Weights of a small mixture-of-experts language model, trained from scratch on English Wikipedia: 250M parameters, a softmax router.
Below are experts of layer 8 (counted from 0) of a mixture-of-experts language model. Rows are named router (the router's row for the expert), gate (a neuron's input weights, with its number), up (a neuron's input weights, with its number) and show model dimensions 192-223. Each number is 128 + 24 x the weight over its row's rms, rounded and kept within 0 to 255.
After each expert's rows: "gets" lists some tokens that make up at least twice as much of what it gets as of all text. This comes from a sample of Wikipedia text that the model never trained on. Tokens count by the router's weight.

# expert 28
router [143 111 172 112 126 100 173 130 108 131 178 146  99 120 107 148 161 104 103 136 125 131 123 114 116 141 104 135 156 140 118 158]
gate0 [100 158 157 104 184 114 108 134 153 101 135 162 162 148 133 145 148 111 115 140 130 134  85 101 120 111 112 107 159 145 137 150]
up0 [102 147 118  99 124  85 136 193 151 155 134 133 144 115  98 136 153 163 146 115 178 129 117 151 132 150 149 110 125 149 141 171]
gate1 [124 141  79 169 154 128 143 129 132 131 135 131 120 158 116 119 123 148  88 101 105 108 104 171 146 124 121 133 152 105 140 158]
up1 [113  96 133 139 138 129 116 122  99 143 150 159 137 151 161 126 135 186 148 121 104 125 153 127  85 147 118 115 105 155 137 153]
gate2 [115 114 119 119 121 134 112 156 153 122 125 139  88  96 124 201 105 129 152 159 179 121 148 108 148 149 118 151 134 164 101 125]
up2 [136 126 158 129 104 131 111 107 122 117  92 143 154 128 131 126 124 112 124 136 111 135 138 145  93 167 102 128  94  97 127 126]
gets: ", the", " the", ", a", " a", " The", " at the"

# expert 7
router [ 87 163 126 107 121 137 111  99 131 161 100 146 120 128 105 112 173 139 115  93 102 149 132 129  98 111 131 116 139 143 133 119]
gate0 [ 96 137  83 146 134 166 107 184  96 117 170 159 139 123 151 137 136 110 133 130 152 160  98 127 159 107 123 114 123  99 116 112]
up0 [132 165 127 119 112 122 127 117 125 150 155 145 115 131 120 122 106 160 141 110 133 147 113 133 115 146 155 125 102 131 122 101]
gate1 [107 109 133 120 111 142 125 131  99 136 129 133 127 167 111 119 122 140 193 157 158 111 132  99 127 146  99 147 114 143  97 132]
up1 [210 122  99 138 115 130 123 113 130  74 136 110 134 133 107 147 148 134 151 140 112 120 127 125 106 133 127 133 137 117 131 137]
gate2 [187 127 100  92 107 143 148 137 117 138 115 122 117 141 131 141 135 131 135 115 161 126 137 166  75 101 101 101 167 133  61 128]
up2 [102 143 118 108 112 137  87 164 106 109 150 132 126  82  94 133 121 202  78 149 140 103 134 115  86 121 144  77 116 113 137 144]
gets: "i", "o", "u", "in", "re", "a"

# expert 3
router [101  90 142 129 153  95 126 104 144 130 142 115 166 159 118 138  94  91 140 134 143 107 173 116 127  92 130 111 138 156 127 153]
gate0 [127 139 139 139 136 114 139 142 143 113 176 171 143 114 114 118 148 190  93  87  99 158 120 113  95 141 111 118 182  91 114 118]
up0 [113 193 106 145 127 131 119 165 133 100 116 115 133  84 117 118 148 143 123 109 143 115  99 135 121 150 161 144 142 113 107 149]
gate1 [132 108 108 140 143 116 108 142 102 123 145 172 133 121  96 137 146 112 159  89 127 137 108  70 135 130 132 116 105 102 124 150]
up1 [148 150  94 109 142 140 101  99 120 147 142 106 148 159 123  99 124 117 104 155 165 148  95 128  95 133 145 131  62 112  82  77]
gate2 [108 134 115 103 147 110  93 142 151 121 146 147 114 117 184 112 109 168  84 106 120 117 114 119 159  98 140 106 180 114 140 116]
up2 [141 131 153 114 164 108 117 153 122 135 112 127 114  67 135 123 129 115 163 110 117 124 124 140 144 129 105 159 170 114 111 153]
gets: "'s", " to", " the", " for", " to the", " of the"

# expert 20
router [155 160 110 129 155 125 131  92 127 132 167 116 131 138 126 116 127 111 133 150 147 146  83 143 114 128 111 133 109  89 102 136]
gate0 [117  82 106 131 156 137 131 136 144 133 114  65 135 163 100 153 103 163 104 130 116 116 111 132  83  91 143 145 155 177 110 216]
up0 [115  87 141 149 126 141 129 156 139 110 118 142  74 146 104 151 127  82 117  79 157 139 152 148 109 135 101 137 102  89 123 166]
gate1 [149 141 121 141 147 183 114 112 149 156 132 135 139 149 143 140 144 112 143 112 116 125 129 148  95 107 197 132 178 113 135 139]
up1 [153 119 139 125 125 146 114 114 156 123 155 130 106 101 141 110 133 149 112 116 141 117 105 144 109 110 142 124 116 158 156 146]
gate2 [127 127 131 140 123 153 156 141 115 190 191 122 100 133 138 133 162 121 127 155 182 130 138 152 114 109  75 117 129 129 139 126]
up2 [135 138 113 139 135  75 129 144  90 123 135 151 105  98 131 125  99 140 144 114  94 108 122 172 117  84 143  87 107 141 118 105]
gets: "ing", "er", "y", "ed", "s", "es"

# expert 5
router [110 118 136 125 155 107 157 156 120  88 151  87 119 100 116 158 103 150 139 113 149 147 155 131 128  82 129 118 171 167 114  84]
gate0 [136  88 138 144 100 127 112  88 140 163 131 130 160 155 148 114 165 125 137 116 114 133 150 138 112  94 139 146 155 113 129 113]
up0 [134 104 186 129 138 124 189 149 108  83 155 116 141 164  75 149 141 165 134 107 110 119 148 120 105 126 140 120 108  96 124 136]
gate1 [ 98 152 139 125 108 160 117 182 187  94 129 146 130 131 173 150 104 146 100 148 139 133  90 108  84 115  97  96 126  95  92 100]
up1 [122 145 136 132 153 106 108 111 122 106  90 144 182 148 108 184 176 140 144 136 147  98 172  95 103 138 138 124  55 194  93 150]
gate2 [162 130 149 143 143 153  91  86 149 151 131 107 105 172 178 100 142 149 113 156 120 131 131 166 130 147 119 122 140 103 131 149]
up2 [110 102 134 147 162 147  92 106 193 113 140 155 146 122 114  83 115  96 156 102 152 140 144 120 129 168 109 102 113 139 126 126]
gets: " and", " for", " by", " or", ", and", " as"

# expert 31
router [139 116 135 136 153 157 159 122 129 143 100 102 157 161 114 119 131 111 108 124 116 139 212 152 161  94 121  98 149 126 136 118]
gate0 [115 142 109 155 119  99 169 134 130 128 135 124 137 137 147 115 141 126 128  84 143 129 110 137  91 166 108 126 162 117 161 109]
up0 [150 124 109 149 132 123 129 146 105 124 157 169 140 128 101 107 132 116  86 123 127 111 131 133 149 117 133 108 166 127 116 141]
gate1 [129 142 142 143  75 126 137 148 121 118 142 103 117 108 141 143 187 154  61 111 108  86 110 140 133 103 122 102 128 103 137 133]
up1 [ 97 144  83  92 147 107 133 174  88 148  86 133 131 158 134 114 134 101 144 102 146 145 150 143 111 135 162 144 176 143 106 134]
gate2 [133 130 143 135 105 120 152 147 120 117 103 139 128 108 115  98 114 175 124 146  71 129 126  85 109 126 157  96  98 123  88 101]
up2 [144 147 114 144  95 114 108 166 154 131 128 173 145 136 172 101  78 118  87 113  94 152 145 153 126 123 165 130 140 121 139 179]
gets: " of", "al", " in", "ent", " two", " several"